Experts of a small language model: 223M parameters.
Below are experts of layer 15 (counted from 0) of a mixture-of-experts language model. Rows are named router (the router's row for the expert), up (a neuron's input weights, with its number), down (a neuron's output weights, with its number) and show model dimensions 256-511. Each number is 500 + 50 x the weight over its row's rms, rounded and kept within 0 to 999. Numbers have three digits each.
Before each expert's rows: a language model's description of what the expert responds to; "gets" lists some tokens that make up at least twice as much of what it gets as of all text. This comes from a sample of Wikipedia text that the model never trained on. Tokens count by the router's weight.

# expert 17
It responds to: Line breaks ending list items, headings and disambiguation lead-ins (may refer to:), plus word-initial prefixes like non, re, un, pre, mid.
gets: "\n", ")\n", ".\n", "-", "==\n", " Al"
router:441546593497427570433413479421560526527510561490580500520610565464477517423497423539534469514545538458628432545513556453429547517517506495408552449509484493526498420513494477437439419452459457476594562524543466441561410508485553514444499551523433597579476535445488545537505505490536570468590473474577449480404495417512518549450556506546416454566535513516514512521508466484535559494412529540506572539529584539588611575573542603494489635569450594463508592509454513425565500474491449414570486566485493473490487558491518536603450594535449514441508645476496590501451491564408492557543465455517454451581500536608456416507480552560540445556555559515440408471574475561546575532581512516589589403512499509531493416465457598362489430542543509514543440490490519514470464503505524
up0:556560520495446509538550479536512476383442580475564511529478517445513496514490506541536511505518573484559466405563588449488524478475490504559494444518469491506419491516506436425478475489494423497599492551528461495537471380480489629419534534485421480539520459504467558509511467495580483485566499459470500445530455439417538450459502418488381456543541444449562513508439509484531434546468453615508507505512489517447570552566503429547561562494520548487593558473466469493452519505504476444467413645483495521445453523499532587455468512660564488544472506553455569369479567482402538498492550480408454466547566406471577467486426564418469535573455454424475491434611551517464478529536503447573515436451345412563495468475517516508566483525467502559437446459477454528544452557484569
down0:513442478489569501464482511478420556526544502548549548445413499546519428641612551451488556490521545480577454485427500486467515521474485441463521455509531458556513486398484479522501472560545568409502471557481391427477537468498563456506447487526539468491544562557521481462405524549541644498575562483496501562505535572458424445506464484500595548490504592493512524528482394530548531544453515514487460484475503537500411490473485516520496368464429485535564513543549530553527584514439551413491463480501398520514469425413487527446521437520480510486576427598525495469505492500482502458442500562523492540483530503555612534529533476525518508476493474474550535562562514575435479489445448477584508482495571422480464489561496450504468535564492513497557496424368472531468475503466481

# expert 49
It responds to: Degree and comparison words such as more, less, very, much, most, similar, plus sentence-final periods before a new sentence.
gets: ".", " more", ".\n\n", " most", ").", "\"."
router:454455597460502449438512468498477482538520554503529463557551486495489482574454578490594649503514575495485603484544416483534531530496552578447547465454403485460460539508572470478534568439435447485470486535473478476559440439428475458502588549433446507553481496496404541482441458607463420463462412489504442435512442455524457463424448500540444425473464599543550588492431459515540559432512474583606553455491552547508603556695541504566488615492476530483468531513453526508447541553510475531524481490482592392476421492475576505515504568527523451418522447552520510448400481501499557541541544508399521507533590491449461506542438483412424494565510554493496506400516435480462608492565385555560542536556444485422422498525466504470480498490476490474540453493452534450523586493561570
up0:489434488502485410460480498443464452421601492463673431540498578587571502495417521595620487503518561429477593568585435530531488536528525525459524416602499516425470427494575584571438432475416508532477543552579555543577499511470464545499510467407464533497488489591494438547539482596480433494605377442493513481485490448600488429533473532541440493500463506534516449418410529482529546447515490408476546547538591554482513442499607506509491504508468572470479544485455507435510462451476437543474412565465516473507456604478593512526597488508500555474559543533609517523460545511543414530465530408549460526594552439472457489458565516448491477523565587402485422447508433541552565509555468573446469395460510492473486511516472513455442561490395557474361492629510542496525528476527529
down0:476547503467492520496588509481476524518469506525467521516475633548466468493478532503473375503632476473478578564524441569492530488505448541515519472457550564422617544433590505542432476454434531539505501560513577510492510515429592555554496500512589428485467440458448442602522463467488465462537472507493490531564459401604506469483434451541546513558516531502481522457493534504635409503542585530444468524580465491517512603548546475458465507498494414432503471419505521341511510504489483459527578535547545431471462601438458484504466456488616458535477505485510414517470531500449474475470468553518530468527510501492435500510541472573552514567455530423507405486452484523503471484444601585453495488407462425464415471464463496468492487469480519502511415489529497514449531589536462

# expert 15
It responds to: The article an or a, and word-initial prefixes split from their stems, such as an(omalies), non, dis, inter, anti, un.
gets: " an", " a", " and", " An", " non", " un"
router:458457521507477471481486505501562558438457516501550481498524482477528485392431479576578523452522472487503596506454448477523549570438498546485487372508529572439502327595469526438497432538412481541514547574498442448610459482482493444499630488529458582494495541473449484553426463512448486576493480430487477498476504324495598478493501527509497499468485566541462474467445388502592572468407587521507559577554552493542512500523515522507514497533462585526484523497493410565408486461606511416470527559531486531495489571514560564481477614477487490419489620540465546455499528474478468507408516406457503488503438477492398422508594512426499459500472481528523589448585490537491544489495432527473545459491484586472434474506540574436472470598495442489491440524481471478502542419495526
up0:465473519564485537543439552561589444504577479555502515491589536527471518582390425456595562501552539513522558423509526413552557467495568459500500468438605565463466444576442474495555388452507547517378491552486388475455490486500527499523470461447466480426519477523583460563513487523480423572511588427522423539387534415434520539527419488566586556527487417558499498496444463448485527486482584421614495511532564466545527535443542560491546452490484548473533605475528445494536573566611472476454564530495457484387547468600513509513551419480451580431517433464574554542487539467492446514411550469429419542562480528445532469537484606583522459504552468429550452575528594487378453596505543510463448524456502468462453465617459547483513533573458452458449492467566550506448461515528599
down0:466416483569575529475563554434491458491530498483442449453477465533491585557454522455498539501477398451447457492603446495529553478449478593525501486483465570496553444524588493546498494500555462485463473514589598548491543473513539419471505537544450456481554564553563588573492367531516540549542435540540471492452510532457527381486575613551436472460506524516509531548487485421519485522501432403529525575452482566449595413508541527474468465515532410580548593513545512533566511632546548467569538554555488503481545489527435538483536524454627459559563469476483540547484514556512491424493472442431450500418481424490567506551489534619452524565465551520476414468463451464592507500476526458486461412522518515436413505481579496512455494546556488470513579446566552469497499511492583